Experts of a small language model.
Size: 9 layers, vocabulary 24604, 47.6M parameters.
Experts: 128 experts in each of 7 layers, a sigmoid router, a shared expert of 64 neurons.
Training: a variant of Adam for the experts, 283M tokens, 4808 steps.
Below are experts of layer 6 (counted from 0) of a mixture-of-experts language model. Rows are named router (the router's row for the expert) and show model dimensions 64-127. Each number is 500 + 25 x the weight over its row's rms, rounded and kept within 0 to 999. Numbers have three digits each.
After each expert's rows: a language model's description of what the expert responds to. This comes from a sample of Wikipedia text that the model never trained on.

# expert 6
router:523508508484515543485500470482497502525451527532466441542517476530510468495498463490501487525489485546512479515485464479526507520525528483502519476515509437515487481526466527497512485529562471
What it handles: The word the, of, and compass words North, South, West in military, naval, honours and institutional names, e.g. Order of the.

# expert 18
router:539500538509506527489486471518491506508481487508512495484458506498524491451502532471523515502517524580505475488514494533499468483480531487509506501533535456521447511463486500484506480540511446
What it handles: Short lowercase or capital word fragments like t, ch, ak, and numbers in table cells, often in foreign names or rosters.

# expert 54
router:540503494503484517487469493517514520496437489519507440511516511507510486500481486483486460522476522500485500517510488553491496463489520531501500548543504492504459519494510480525531461474493512
What it handles: Suffixes like ed, y, ing inside words, and life-event words such as married, lived, wife, school in biographies.

# expert 0
router:495506507495472535480488498488515467483500487487484480540498526496526476515509494481506477487492520518524490501502530515509498490474512497438509515521502482566431505524539517506519501505527493
What it handles: Possessive pronouns like his, her, its, their, plus capital-letter word starts and pipe separators inside sports league tables.

# expert 32
router:520496511476472529512475475471512513481483544536484511518514486526478473527488499434518485486507545538503504481532490476532491467495509477492492499519562493510456472476498506521518463523487491
What it handles: Table pipes in sports results and commas between place names, such as Glasgow, Scotland and Ballroom, Chicago, with 1–3 | 1–3.

# expert 21
router:471526492515493536475510500472495494524471494504505474556506468500532489457474513531501529551526502528463516496504527524485459482488502492489510520524520473535484491484462483505532485512546481
What it handles: Word-initial single letters like b, f, F starting names or titles, and minute numbers in football scorer lists such as 58', 42'.

# expert 47
router:522503531488430534495490481509505505542506484491478481483501454518503503468534528497473481521488515541503505471499539528502496492484525542499507525490520510531505524517508483510535518485554459
What it handles: Pieces of Latin species names and author citations in taxonomic lists, such as remissa, (Gordon, 1985), Animalia, -idae, -ensis.

# expert 14
router:504520564472468543547536516487491499532417506563497489498527498510496485519478476499491474477491491517500473512489536509510502500495488482513544506555488504543462511491485500510515490531507449
What it handles: Commas fused to word endings in prose clauses, such as es, is, ion, plus verbs and nouns like considered, decision, states.

# expert 12
router:562521515491489522495494480507494470501459502517512456524508500487541508496519527474514472497500473507509470513456517521525501505507560518471532513506543465543465509497514488500520463500541535
What it handles: The preposition at, plus semicolons and punctuation closing entries in infobox Education fields, as in at the University, Andhra University;.

# expert 3
router:502528515510486517484494462480492482494506512533469476537490498528491462512515506488507487512476486526512481518535513524553482483496521505507507530522507484501480534487510495490564480499523492
What it handles: Possessive pronouns and articles before a noun, such as his, her, their, its, a; also table pipes between stat cells.

# expert 7
router:507515472457458535516445511515531497517493490503513488510489540500532492525469509537478463505499527512499490514526520470496502498472537505495513542550525477515464527485487506524525448500501454
What it handles: Pipes, equals signs and line-start tokens in lists, tables, taxonomy boxes and infobox fields, such as Genus:, Website:, Notes.

# expert 28
router:521460547452487516509497468516532521528445528499525461484499489494536501489516483484463422485492502510526478501485493496529515489502529506503506505547561490510473533495491532516510499523523471
What it handles: The word by before an author's name, initials and honorifics (B., P., Sir, John), and capital letter pieces in codes or titles.

# expert 2
router:563520505530472512469500447497524503513475499511549444521528512523532470509522506504468491514480517510529511495497494494497486485501526488521536500534548504528441497494490557489514490464527485
What it handles: Determiners and possessives right after prepositions like of, to, in, such as the, their, our, his, 's.

# expert 52
router:509523514496514524515478504494508509506471508544495487559509494483541480484493462490488458483470485526501526514491515531509520469517460491490506478527514474512426557504494507508484447468510464
What it handles: Statistics in place articles and sports tables: Total: under Area, population, is located, table cells, and goal-minute apostrophes.

# expert 33
router:510560520491468523515474499476478508529482473501511519511479492506497495531493527486503520536489515562483509536528538516499479504457519472512491512546475510553452534483507499542527513509509470
What it handles: Prepositions, conjunctions and short words in film, TV, music and game descriptions, such as to, of, and, up, featuring.

# expert 40
router:563524528529464549504472456476510517480477495516510493562461495470498490523490504474511488487549514504515499506509511505492483508486508498513525469508518522520475501466514497498533481513537502
What it handles: Single letters or syllables inside romanized foreign names and words, often Greek, Japanese or Chinese transliterations, e.g. k-or-une, N-ih-ongo, z-h-èlǐ.

# expert 45
router:534492491497459566496484480544518508482447508508518510499511473504537463509507467449550508493497523484502480522509493500526466518494515481504513482518490499502442522468536482485514453494508477
What it handles: Vowel pieces inside Arabic, Persian and other transliterated names and terms, such as Qur'an, Mu'awiya, Ghulam, Hasan.

# expert 17
router:523502542475462542508517476489515523517480499487485466514484514507533458504482513487500479487496539533502495477523495511484490462455514494491513499547528485494445531504497498500511459477496444
What it handles: The letter t or T inside words, especially after a capital (Pt, Szt, anti-tank), plus short cells in tables and foreign-script pieces.

# expert 63
router:513517472483495545485532485474469492509442508552472512530530493504478492532519517483499462503490525513503436509503511508513482501471551493521558517561492471537457479497508530534501490514522480
What it handles: Word pieces y and s inside Greek-derived or foreign words (phytogeographic, Magyars, labyrinth), plus Israeli club names and connectives.

# expert 43
router:498505535484477521479486471491473510526498508488493456499468507526532487504527536466514505526469537513507521523499490511486472497500532498480476510511528469570452524501478519500547494506519483
What it handles: Capitalized pieces and umlaut syllables like Be, Re, Er, ör, W-ar in German names, race tables, and infobox fields like Time zone.

# expert 48
router:528519527445457523532521491485513478525461509531466489531479506499511505526478518514488478549491515511492513522479499513480450483487519486514516506537522501510456500508520521515510468521556443
What it handles: Pipe separators between numbers in football statistics tables, and first capital letter pieces of names like O in OVO, Ousama.

# expert 24
router:475517524487440522528511444436524473477456540496471459539450521503482477510514520521517490535517532540475515488484507483523525491513555495541510506540457476521451535511494509521498475470522456
What it handles: Particles like la, de la, del, and word-initial pieces like h, sp, sc, P in Romance or German names and words.

# expert 36
router:543559504502453521495505470515505501504497491507472480505485521485518518538505473500504529506515507523534496501513517493506428502479527488514534518494544488513424479477486476504518471522522488
What it handles: Digits, years, thousands like 1, and km, table divider rows, and semicolons after infobox dates such as 1990; 36 years ago.

# expert 55
router:508491524487491504491487490458486499497472534493500496533507499512541480510504489500520487521493508482526446533476504555540521496511500484507517518519522496509463491538519535503515495479514412
What it handles: Name-internal syllables el, ol, al as in Chaban-Delmas, Cholmondeley, Hapoel, and common words like on, school, is, to.

# expert 23
router:546508518466487523520483485415482536468483492530510452522480528490550499526491475487498458491484509531554502516505536478538489479477505466481505499539496527528428529483565524523529466518518465
What it handles: Middle syllables of names and words (ul, or, ic, ag), compass words, months, and political-office words like Preceded, Succeeded, Conservative, Republican.

# expert 22
router:522512505440470532509477477486512538513464508529487510546500511495517505524505487457477483504452485500485478514503506521487518492481499482493487505533495516471458525528490501521526474493525477
What it handles: Mostly word-initial letters or numerals after the, to, in or of, e.g. n-ascent, y-east, 2 km, 16-23; little else shared.

# expert 15
router:508484530457450527501520463505506515506480503521511487518484507496529506520508507479469476536485540501500482513503537485516506472494509494483498471563497490521455512503486519527526469520542490
What it handles: Inner word pieces such as yl, yd, ate in chemical or technical words, plus infobox labels like Website:, Genus:.

# expert 35
router:533510520484476505465488468494475481520504520509525460516502508534504493519479525492506460508508500536511489492480531478521463460470518536526490517554480461522421490494478519513519494533486471
What it handles: The syllable re after B (Breath, breaking), particles up and out, and values in coordinate-heavy infobox and table lines.

# expert 57
router:519479495478450536513511482475488497494433502487487466506499517489529510497507524468511504519461544532494553512522502475482484488501535479512529546534535477539470539522506522475491504475506511
What it handles: The ü in German names like Hübner, Grüne, and common nouns or "of" in technical, civic prose.

# expert 11
router:531499508501460547489487450495507515503474516507522484531487510474513473513456500504449468512509559521504490493500562507497483494453507519502495497568535473550435539487497518528549444513521435
What it handles: Capital letters and name pieces, year ranges in lifespans like 1864-1907, the word during, and entries in sports or credits tables.

# expert 5
router:547503540499472499548493478472511513537479497490538471541518529517473517500515518473493480508479492496524448513497499515493469477471520516519552501535523497530424527472505502500507466525496499
What it handles: Articles the and a after in or of, plus word-start prefixes such as pre, post, pro, per, Trans, often in formula-heavy technical text.

# expert 27
router:511511527498518512509524459505517521498493552504504501516450536524521521508510533504571500503513527517508476510524538515510468522494520470506489502532526482527431547485519500497527464485507479
What it handles: Commas after names, "(199" in reference years, by/to/also in prose, and the c of LaTeX commands like \cdots.

# expert 16
router:502516533484497526516492509487478482503490513527490469503457487515458488497507466491509495522490484504510473521483513532504489495476519465471521509551545483514459504468544502502551469480539436
What it handles: Modal verbs (may, could, might, would) and word pieces inside names or numbers, e.g. S-ut-ton, coordinate seconds, capital initials in tables.

# expert 44
router:511468520510469528538525497472511518511461469541497531477509497492498469518479535433511452493513493509538500517506550473490502474495543499506488498493518484530476562502485515498513494500549476
What it handles: Commas and and between items in name lists, author citations and taxonomy, such as Wozniak, O'Hara, Senowbari-Daryan.

# expert 60
router:493502527481443511522475475478483524506442464527509477531474502489499481498482502474504477503486489478494511543485472499497506459474506510496555496528526492520484529493522518515539471501533485
What it handles: Hyphens and dashes inside names and ranges, like Bari-Bari, bi-weekly, al-, plus Chinese and Thai byte pieces and score fragments.

# expert 59
router:537504475461486506516479497484481507520501503502466472490518485511486543521508518492508482525522519461479496518502525549496516476457531479532474499509510472556442502478515534531535505506504477
What it handles: Pipes and numbers in score or results tables, abbreviation periods, and biographical words like born, former, married, appointed, Secretary.

# expert 25
router:557477502498468551492473483474505512508523536497494477531475539506533515502527490515491468523517521522477436519514513545566476496506513476519528525488492533537447522457480514514496502497528479
What it handles: Single lowercase or capital consonants opening a name or word, like p in Špokas, n in natives, N in Al-Nasr.

# expert 51
router:509508501512505526489478486460526539508490481507519465516512507490521491515470522523529488488478479524533502493475455497518476474458512487468522491530538488552477510483463479517527476470538471
What it handles: Middle fragments of European surnames, team and place names in tables, such as Col in Colnago, ess, ch, van.

# expert 8
router:488520483464483516485527468497508504516473463508503427510516509528520481500492511525494490558497520508490497498498532504507455478466492532523504530576519485495437511508508529555481460462522457
What it handles: Word pieces finishing a capitalized name or heading after a line break or table pipe, such as yn in Lynch, Synopsis, and B-ox.

# expert 62
router:526486518505491551500486509488491512524495535534481486504484544488503455540501538504504495493494484499499480485505492537478493494491503504487520496549501483518466502465502507507514502478531417
What it handles: Middle pieces of ordinary words like en in Scenes and er in prerecorded, plus labels such as Born:, Died:, Released:.

# expert 19
router:490480513478479515533485468516470499514468480530489461510480472506546481512478520479502446527474543510507542513464495528510490504492500522495536505523510501544440518507515525522501461472525477
What it handles: Row-opening pipes in census tables, and prose words like to, by, would, should, able, plus letter fragments like F and b.

# expert 34
router:527478492480501536530534456486508507513479502491504469499526513507530490514508544482518474499498504521482541489516480505534500512471476470520511513520479511511472530515518492519492468504511479
What it handles: Structural tokens in infoboxes and tables: Coordinates:, taxonomy labels (Phylum:, Scientific, Animalia), table pipes, commas in place names, ″N.

# expert 39
router:496507479478476513506520505474498503509478500532447522478481487518524494518495515506508502495504496464517493524483526478499479483490539496505517515529530506545466504515516527505519497473559484
What it handles: Inner syllables of foreign personal names, especially containing m or k (Lyudmila, Nomikou, Ammiana), plus km and table separators.

# expert 41
router:515486494512457535499475458504515505494472526500479490502508539537537489515536507495532497537507525512492509507529491522499502505489527493498526539537499477553483517482492485501539454505533489
What it handles: Single vowels and short syllables inside proper names and song titles after a capital, like L-u-ang, D-o, McNam-ara, Do, Me.

# expert 42
router:535531462471478539536504478505525517532502509509505508489465486487486512560452507487499454519501538528536507521466516479488466501475508473521513499520511501498453506494491498505509515529520457
What it handles: Word-internal pieces right after an opening quote, parenthesis or bracket, like "ris-ing, "es-pecially, (ins-ide, plus table divider rows.

# expert 61
router:487494518479485525457517504484532509511434473543499481541527466492512511488456510472495479505514482530529458526487475524495518503464469521503547505541520459522517531473527521512486497488528495
What it handles: Syllables ing, on, s inside Chinese and other Asian or foreign names, like Pingyang, Chingiz, Hong, Wang, and suffixes like -ing.

# expert 1
router:504494502456460559507496498487530485510462510501475469531500495478519465465496512492456503561477531543482533515497515517503477460472553502486527519545546485532454530468505529517568444511508442
What it handles: Short pieces after a capital or article start, like od in Nodal and sodomises, plus articles a and per in prose and sports tables.

# expert 26
router:556522474507508525515501477492490507511461475500535505517531528526497498477512495498482502507508515537476488498490524485511475487514506489499491474524475502554460546490512496477523444512537523
What it handles: Pipes, equals signs and values in climate tables, succession boxes, dates and coordinates, such as May, =, and Bh in Abhay.

# expert 29
router:507492535501451525510472479452518498503470501532491484544515484525544474513499496515506462465500499532490469516501514520499480500505525505509498496529517502507453548475525528495511481520541480
What it handles: Single consonant letters at word starts (w, n, h, ch, p, Q) and numbers in tables of election results and sports squads.

# expert 38
router:517499522467514564483485500515540497481505491455492488530509523514528497492493455496511507508530539509481520523498521498562471483522503498526510490522494484527450507501510488526545478514510471
What it handles: Mid-word pieces of South Asian, Persian and Arabic names, such as aj, ant, ab, Khan, Ali, plus digits in scores and ISBNs.

# expert 58
router:497543534492479529485469494503516511518461535524482489476488511531509497497498537493512495511512508502465490523516519493491513498512530485492532489552506489535449507493507505527530463476553466
What it handles: Particles and pieces of Spanish, Portuguese, Slavic and Dutch names: de, van, von, D', -ng-, plus ″W and country codes in tables.

# expert 31
router:517498533481466507466499481482477514487444529507501505538509494530497515499509498541520471525501525516514501491532526544513521487494551493507547534519516503546443526481500514528505480510491485
What it handles: List-opening hyphens in date lists, decimal digits in coordinates, the word to, and onset pieces like st, sp, w, h.

# expert 53
router:532473538479476525530499483467508450500463492524506480500444511509513517522506550490506472508480477512474493495511505479471500507483500505475545505470525512547458524496480508507545460514557448
What it handles: The word de in French names and phrases (pas de deux, Chevalier de), plus words after was/is/a such as released, introduced, lost.

# expert 9
router:514496505495482551513475461464538491459484514496489498529508498484518514502521501496499480472487500508499524532494482501472500499467521496501529483534544494572443532496496522509496478482548482
What it handles: Separators and numbers in sports statistics tables and legends, such as semicolon-ended scores 1–1;, A;, and cell pipes; also "the".

# expert 56
router:537531512488504494497505507503540510491470477538505503553539487472559475500484483538502472498497511513497509489461521550481502517512504481496498479546486503498453538451477492470507468518526479
What it handles: Colons after infobox labels or team names that precede numbers or names, such as PIN:, ISSN:, Thai:, and row-starting pipes.

# expert 46
router:489497509501476501516482519509545541551479487520534458512504501509512501516489537497527529502511539538508432483508511508510475497487510516499486504517553456523441563545498523518514488476515462
What it handles: First pieces of longer words (cont-emporaneous, par-achute, dist-rusted, pres), plus (aged, ″N and infobox or election-table items.

# expert 37
router:502469516506453520526500461479521497503501530516495496506517472508514457522521489478514498528486530519517511487503492505491474499501505529504514537513497486475477518489468488494529457491527481
What it handles: Short syllables such as ka, ta, na, n inside foreign personal and place names in lists and tables, like Shnaider, Trnava.

# expert 20
router:520539496441467531500503477502488537526484509492499468500474485516499474490534496531545481524495555543456525509499559502548492446498503483507519525536509485551432525492501496529528496483511474
What it handles: Short opening fragments of foreign or unusual names and words, often in tables, such as Fl, Al, el, ell, d, sp.

# expert 30
router:556514507495447547532521462495501505507494503502482453503507496476513482494516503475516447522463528505473518500509523510527488505489544483489561546521509485536470503485468516518531471495532503
What it handles: Modal verbs would, will, can, could, the word to after motion verbs, and the dash in Gold medal – first place.

# expert 13
router:541469526522477515517502462462511530525429520513488490512481506539502464461477521459483496511501538503534499520498508486477505490480522523499531473540531505520464494506488535520532500494503469
What it handles: The word the and other determiners or possessive 's after prepositions like of, in, to, before nouns such as same, first, end.

# expert 50
router:491488504488465524500495492471517513528484541559507460500512519564538471524464505522466512458481513505482525531493533510516513515482506506535515519505551486516469503521476496527536466503523447
What it handles: Colons ending book titles, quote introductions and list labels, such as Going Underground:, Born:, Kingdom:, Sex:.

# expert 10
router:462473517477504506499524499472543485490468515529472476518487459500488479490525492489501464486477497516482515494474520496518459478498480462516575488511541469517475521516488519525549469508515452
What it handles: Compass and title words opening place names or titles (South Carolina, North, Central, Super) plus was, been, be, and the article a.

# expert 4
router:537463545470473555529506473443484553509466509558477477496514480503526492537461481494499468543495514500494448496520511490498492469481565497511513497561515495490469512463474511492519507487490481
What it handles: Determiners and possessives right after prepositions like on, at, in, especially in narrative text about voyages, battles or matches: the, his, their.

# expert 49
router:535487504510502544502514516462494502482469516504488466535464528490499468498487510483515465500476535511501480516509466504538531458512550510520488502542487487563463505487510513497493486496545464
What it handles: Syllables al, el, il inside names like Malawi, Salma, Salford, plus table cell values like slashes, scores 4–1, and +10.